Experts of a small language model: vocabulary 5156.
Below are experts of layer 7 (counted from 0) of a mixture-of-experts language model. Rows are named router (the router's row for the expert), gate (a neuron's input weights, with its number), up (a neuron's input weights, with its number) and show model dimensions 0-255. Each number is 128 + 32 x the weight over its row's rms, rounded and kept within 0 to 255. Numbers have three digits each.
After each expert's rows: a language model's description of what the expert responds to; "mostly gets" lists some tokens that are sent to it at least half of the time. This comes from a sample of Wikipedia text that the model never trained on.

# expert 17
router:125015030122073134214137074088176194036246105104116147124098126118179158103101068164106146109123128138123100123129147153116105080086070134142109167130143136108108158105102068104059133145185165105163121069120141143081133078144143152131093127155137142183094138179135141087090172157127154143106146089114173186101110122149128120109074142161122123143096141144137121160137158169129078127118092163092097164107110107134118107153095141160125131144185107117098107119120110063156130149161129109145105116138165154092174147187178113173103091146100141079099151133085143200103126124157105185126136158142113179167129133119113158106131118159152089122137150126138155148081175098120161137075129066092107116129145115121184137078145138117135134121085124129148126167104137107174167111093140
gate1:101202136144131121083085121143132155103126127113137107134138099153144128100102144087176128163123098098122095059096079123084113137203147070132069161161119130084111129129191182135139126157165180113181108114129128173089119068083098128136141149098085111132135108145093122129092109132128139110160059108127128124123063139157134133124036110140127222140127177121137104123136193152117101102142098106167224173142113134110134175096154128115148143172146124125144120130094136086183128150114146076138138102095093136196128099062144086090083120110182123111096119126124144147110111111164089124172133124128114146129128112131069141181167137132101091148078133130155116069168118144126127145146117180144108239138138070181060152179163046143155127122129143119095172108092098086108055128099153
up1:076129150128109123093126134124121185135123128121114127159107152135127132128094046127102155103151098134130172050111128160130153065092087129136111048097081196146092121205104089104187099159137126177181130095157142142122101119168090136173136162135172147142113116083069131074111116122120156140128118198125116116107128126168127070077085146137098150073147173173143172140106150171128125114131107066166127140173093107123064185041112122155082166139160166148155056167123130153130109117125099182225123153115083138148167123160129104132126128122149124140075139077145192155165114124108080122071108142129027127129135062095119143118128154147122140142129174127093125175134127132102120146111128122170138154132151118088188121052094095123146072071126121126159111144129108108143132160064149
Description: Pronouns and subject nouns opening a clause before a verb, such as he, she, it, they, which, who; also commas after introductory phrases.
mostly gets: " they", " They", " It", " he", " which", " she"

# expert 10
router:169103059094053105169136103099174140071223128090102167129173110070159126105061083114194146078146136141150071170155138180138105110132128106091108151128150149137120132115118091108097144107133155100090105049119134092052103135155133124107131119144135134123132144134119102092125160121085185152181165102053142158147085109134133118148071155165118127198088140133136081178116104171151103100098108123151122122044103148219108103146107166120113143133151121052153125161157114043175138122128087158164156088126165130120138156139168109164089130095125139128116144147072099146120106181142135166129116094168096178151160148116119170052089160120085098104149158142141140140101105107157150145103113114103136109145110157079152111090172126127150085111095109158138130137138196125161157049117157
gate0:255086110100135135135152123095110130082129122136089110117139125126098094139137135126109206110129144107130094107122130131095127158171060112122120115132146101162154097129128130099176131114184220141136143133139151096144131145109123109131093158087109130069073132125049145118134190166133119189118137142115110113194118092127079092137077114111106099116124104098147173183136055128223157165099145108172094083077107148092138066152131114164106146127129159107090141127092133116138140124126128106140128113113128106128111147091127104102125151149109118076149150101122151120150141086170149139150118128159099131126062118150130135136152060136138118134087106160104200147142101101094191154137146095122046177086126125049132154133155108164142159155143174085199149085093126141088127093083076
up0:171089064114163115166137126104125135152098105136085117095122115139117105161131181175113158127145122128137043172137106167132088140090103143105091146162139132127101092092128123099181136151164141137105155140153166101130092136128127122140119153112142115099060145107087127143144138141155119205091133154082120112213095106161099070136090141117115131151121109118118194129152057115168107190121131120163121083053112095032134110173109139163118173113179169124095130073119128152194145135129115255149164098135077123128121132124120093130136172166124127071166150123124146192126151117131131079140098087136090131077054129157101138146149108164133098128107112120092161152187133097117182120116113131108134128121125129039129127127128126130152118135148171093189110136047156185058123129118068
Description: Nouns after a determiner or possessive that name roles, relations or results, such as father, part, partner, subject, recommendation.
mostly gets: " part", " father", " role", " professor", " son", " brother"

# expert 6
router:131136098122055135168106047157178190095190116094129125147155080100169089102154089119151128082156107151143075187183153153148148044081102133118146174104150147093108132094080085097087148114207119175086133064165157076077094143108157148106124055161082107161148069135176163128106128139107120129101132089105135210114119108147118062090065181199150113103097117171121112181140158097128116133060138111165078145068128135189136132099100148081123131097127087105090095167129066100159146152099148119128110127104111150085137160150138144155104100119127186119156143125085109147097135146155136129141142106146083198146142134134112162128114119116129131102140162150152169069081170099143145116108104109106135099122140103106161087138125116146098132099080075148132133164119118104160153065131169
gate0:255188130147165131131178125176131113108128106151128125163135125042141117123120189080228127170117130130141186122176115184134151088115144065165146144128181132081064181121110133138117125133082156136116123114149112134104118140127113104077126104093141180132105085131132123134154143119130144101158062123150100149121111125125129129132108174130130118053146127134120128118158131139136115127126078124148101157140151148094142193133168128144141121072108119181128178130136128135152180122134040158110138153127089190128171131201086195114124110162117209149127097106127153150152085124097104129143131156132103088033075148069170132137080125133069128139102122112119124084131102129101119131099126122113128124128141125101124150190140117128124135140132125144127147125128145103132206083087157
up0:134146108140128121166138103119129111116075127103141184153145130090184135107081181106199121172084134140124182150198126137140139075104134078135139106086140129080036151161087143110116151151093127154056124113150139155081118166126119140086131128129164207132102100092153164136128114131106074105145060107105133127129116123126167119152131159136121119064178131146135127122158127141115112137109071117118124134141157205072111185136150148134143154084111119193128179146121067122161212096125061255097143151170047227104173128194106130069147124138123167140134082106130130140123097123091133131141132154140155066101123138135165085114153170099073097103144128144160193130128156115135121145129126136076137122177131100106134154166114137100140123147125136129124158094118143126081163075129077
Description: Pipe separators, row ends and divider rows in Markdown tables of filmographies, episodes, statutes and discographies, plus dashes and JPL/MPC cells.
mostly gets: " |\n", " JPL", " MPC", "|---|---|---|---", "|---|---|---|---|\n", "|---|---|---|\n"

# expert 60
router:083074076131083104186110082134177182148145074102116154136112101091145129149114061162124155091133165084135086130152178135144141089117115102089065130115199130119136140079136091108103107058170129121116103035094166102078079130155178163073185080127120118186126136180116153085102146103083153172116127101141121146128103079114153096163093169190135124125118132097145145169118177159115141130079141090112099116053122141153122110122064197097158124096138142121103094182167114131115122167113169172158117129106128168130176146124139173210117101061120139095118096095147151147131129175155082155178144091187087159154126117144100179119126134123148140133189170147120112087072124141128126075121144138128120073148148131115164136101076154119100146101068083153134106191152143127120151117079121
gate1:119255112134183127129114154121140161144131099162078097073127110133063134151170067119097086152170142151082132117142116114197183077160163194133138155126077083164132082147122155090125079121131223118133060108128111091156103134083155111123150137109124126094117150133083129129113084169114160086097082151105128170159066166127157132051105128137112132149120128147136121192113177117110150074130125134167144170124091132155154100132152142092093169104123117122093131130158121109125139150128133085102135101112132139134075111110134131131121154210110085145188132136191130178101181182078105124122126088126128037126088105110119110094093126134057117134109127098154161186155136132134112133128092154164127116130165078111095141154156121155106111133061143133095106069158082102166131137140143
up1:165180115119140135138098128164153165160124123157128102111097114120088114144138062127180142172134158099129156140175161074183152107176184163091148101125102142180130117161108198123131124127130177118108088074134132114139102126128127089137132144128114165083118165115142175097138099118061131126106095181107128044194055128149122132115093128127131145169131159190158167147142169138176141122110100130129125123094089102084169123091125240095128216142135103159181125149170113147127164121111126090248130151080195142103129123115121192132128122160130151128157112128166139137107200133128125100136121118135126098156110111075115111130138083144063132128126111043129117149172112127147099136112122135213172145115152105169098149172109168222095127172084124115094104101165117124083171142137152
Description: First names and name starts of people in lists, results and credits, such as Rob in Robin, Jim, Ed, Corn in Cornwell.
mostly gets: " Rod", " Ell", " Rog", " Ger", " Jim", " Er"

# expert 37
router:122062119083065103171102125078243215122190152094133158154109078087136158131126090147101165059124144142087089165177158211123114103075096109105135145170194150093131125099087114113127150082176162072104094048141137100081113110161155187104129058131143165142120075191170120130093178142109136107108129104130181198087115143126120130132068158166110098145105135113148164128138123140091101094113132111162101165053133142150142132135116155081106145057131111107113095128127097102184144193113093148120137101125130128147169120150148134141120109092130171124143139106106177117160133140127119163159124113155078160178183169155076114100129115119116168081156155135120109097095131148144141131139112130104118132147131107087136132115124137144107098117101045124128082145144114133148143027102112
gate1:135219130129101181224130162096191127132078145182142115133114097164137080200128101158149126148127105120144128141110129106191142128148060134109114065083130137093093127131158110094134135167106204122092184148128132119133142147117230126150068083102133151131124119128090135129134140155111096094127134150137128110146150191137107115131179082132093072126112104108162129095127173112144136082163077119119085126109174131113129089086183068139160076141116102208118161067137116124119124118127145107138125174125160122105126122129139122218094131090094195106103118133102116188120096097102140148148126127147136137176121143072163113165101104092126117056105120142074157115191097130093119172164121068164131135112187088131139124121144131171102055127203201104162149159145093152172144130113131
up1:138134119139127122127123034115050158135168100116104161102107153117127158095139122106116108122145126161135122096157119147062103111084196130126148239125127161126164097153060142116173090062133012107138128125080126130171114132134123135096116169152136128127140155171141151065109130123194117177158119109113110127071104110187118082120077156132164186128152129113116112151094109111119126178140190143130142121158085105149112187202119168128070166117156157073152109169102104119117130133125087143170142079152068141163120129129087158066180150103150106151135108123149159132143176186142092128129130126132098124095135092168089123093141143130127132197171096099184121139130137138175152134140128207123129132118112191128112159140090124092105183133068075169115117063101153159110103063150103
Description: Digits and blank cells inside pipe-delimited tables of election votes, football squads and sports results, such as 87, 2:15, 26.
mostly gets: " Votes", " Candidate", "/a", " MF", "/A", " Swing"

# expert 50
router:152081100074074135149130059078187157052215095112080161133130067106169129076118057126129127073121132119177070144133141189161090086070087119128116113144141155119146117117139108130105185135204143105101123085122136081108092124175135170108124095159093125176142062167109119104088166121071146172093136117134145172103131121121132111127071167168145120131093152131144142138091161148124110115077128170097098138084063109181113160158089161121147168073130096079093126131126123126165168123141098154154109158118162141082184113176157142162109095082115185124092067113078128198142158136186114176140117130150115147196173144160149142108086147117147103092136110097120089153106191101105129122100144126112129081108144108106134135116103172134101077148104099121145131190153190122129139075128110
gate1:126255090101178134153140126129077085141136114127136146083107127092098133211170111125130128114155126064127160116105125140225128103099134095095138132136130111107126094108161127132142139180154127134122065145119056094120162140100130174132106096063111130162152122121097130204118184136111084109092119138143088116121152134167128143123128128133129140139111140126096125153152094105127175151125091099142162129135151141129091132118187143135119117087084163146123174130112124191138136125120120124078128148120136163105167099127174160017109155172088186165119101079099140114117036125119157133158172092200140153081102176187163164171159132054098104050081129156144125135135138127141138093134144138098152135132102133126094130153154074097090148109165131074108142191092134043118092144126160
up1:096127073094179129123163141128117086112137100089174177124131135090125140136151091148141164151134152063184156125121098151191097114117116110083113098104117125147147134108149132128142130182160146141128090188090099121136151150063089155145119101119071118141085120092021126168122214136116123125091129154134100118127146102165097140142162124108148150128126183176130130128167079101115137162131093109115152175172162129192127162095192131131126093086123122132131175124121094168129131128107153097199134143111097136121157113088165108086137128141119180151126125096075130112128070125143144128128157154221135159117107147233130118152214131091083091124096144219196120168138159217141124099097140172126195138160087127110053138137115086083089128094131131080144117158113163086160084128129156
Description: Adverb and degree words and object pronouns late in a phrase, such as more, very, less, himself, them, and -ly endings.
mostly gets: " less", " very", " you", "ately", " himself", " more"

# expert 47
router:159088098120105187138078117140149112064180126117121143131171079122165187125152122153176183080155129128123065115112101154143130146152125106149091104136158114120057135091095073060111130181163169115142100016106161119134110147127130149138103029105132103159099097159143103122109139172052154131168101094157145186163146124157142110118070118174130090137110127136135140196128166143085118140132113138142113142120101093212129092110137160131155085099110116151125127169129122075162158153109129201177122131116142189114180104123136116127120106093088145097095051121101127211149099111126059121129112076156118159175146157166119116119109122167085141122219172106123151126123140131175169102115167123124103075135109112139135111093161136094085155162109095159073109163126155094143133060142101
gate0:255115171137121106128129143128177123118112106184124140128212128130129120153123124128133155125158139127099169093081156126086079120169121026103084137159128187129082098042127131104121139192137111150162129130115132166129100125108128105141191147095152129050098106111118092138088151161116144128121176081120146136165125208122131214131106181127165151082132092073174148124154126115107126123125064135112120096083091115147057174121187103133105133122120113146128125122127133129126172182089145143135109130092168141106127104123039116149117159141136166161160197117130129102212143150119129103211155118093140097128070124173121112131137133130063135132136115105128111133102152131121202135169130134076172131176130157127134132158131159102095143140129117138127115071097132160114179141191138
up0:177120163138101095129133144114196114108101105171138149129205127130149121169124137136133152134155136130097176097075163127092085110159126025102086129155133192115070110047123131102133138188149123163153134140098141167129113133124125105132187144102149128053115103103118096147093136172099144128120171097126150142179125215107131198127077185119144138107126091089159146123144126113109114112129048132110122099091083115125068166108190117112090129126138122143119112116120129117128167176094137240133117133090170150116114126105051092131117163148132160159173175114136142094218152157120134106209163102075142120142066120171102085124142123132064127132146113126131123133097140133128205135177122150072176132200130144126149129135131163088099133140130125134103112065098143162104188129172159
Description: Line breaks, list dashes, digits and field labels in infoboxes and lists, such as Born, Coordinates, Genus, Website.
mostly gets: " Website", " Phylum", " Coordinates", " Clade", ";\n", " Born"

# expert 51
router:149032110095103152193069094128191192063204076112127179153107098155121130140138108122122132081087166066151082153082149158152111127143116107130114099146164121107138134079091084137126167121186163086140117049171153085150059096098147178121126076164152150093139091131101137126065136159075089109120165070094135154127094123163101129115064131175134088138122111165197105153105149141081155133102101099172097186104107152149161111099067146113154170100121164137062131163214150113141103155117126166124122116122109158167124135137153132136127128075110143109147140111156144163098173188143129135109083112204138143149145151121124130143108158117116137096139127141191117127089098103069113163093126128148087088107124144139204125135109124117110070146110073100116111176095136127133148065125152
gate0:255094069116161125175127094145098138164102109154150163117162127125159191136160111100141183178091183172124130128105072120159119069124086128127131088100139047128122148131135128112118152087117127113124115175078136128091076126119111108105127127116140114135106094107142162108164134138186131203115171115121118131127124144127132186152135135127171155166138103137127153136179134122152094166128074129134130133128117127134132166162149133115120159055099126102015090167131090168065165042131097169112179129094155135119122144130112130120169144132121104122142123099044197114111176135077098089135110151065143132165148099088035107155143119116123117130101164082194139093136104126170105137145101131177092165109163193110063186114141106135112154067130129096102115127147105180133111090148147
up0:146121036138156095206126132124103154195088120120143151102150128133128166184140073113132197131120148152153112105078124108146095085135142108108119107068182071125128130120100067119127163104128160071142092166121128129089113132115125086111128140115120127149107131118139134102103119098155150192112144119142127147158163139152147175122179168174174128174148171134119190105146175106161088144131106090109119153127131089153179207125129117140125140089154112156068115154154092137073111065148106255133139143119163121128088096157142129076113162127134123104106106123097193132086152159091097148127099158095093161212117128135084130195125124086134116134081173093178171129153121105144107090124147155174115169119166166126064137121136139144061151151073080149131080123051123141146125104127116
Description: Middle and final digits of multi-digit numbers in census figures, coordinates, times and stat tables, such as 18,676,605 or 58.53.
mostly gets: "°W", " million", "°E", " sq", "illion", " pm"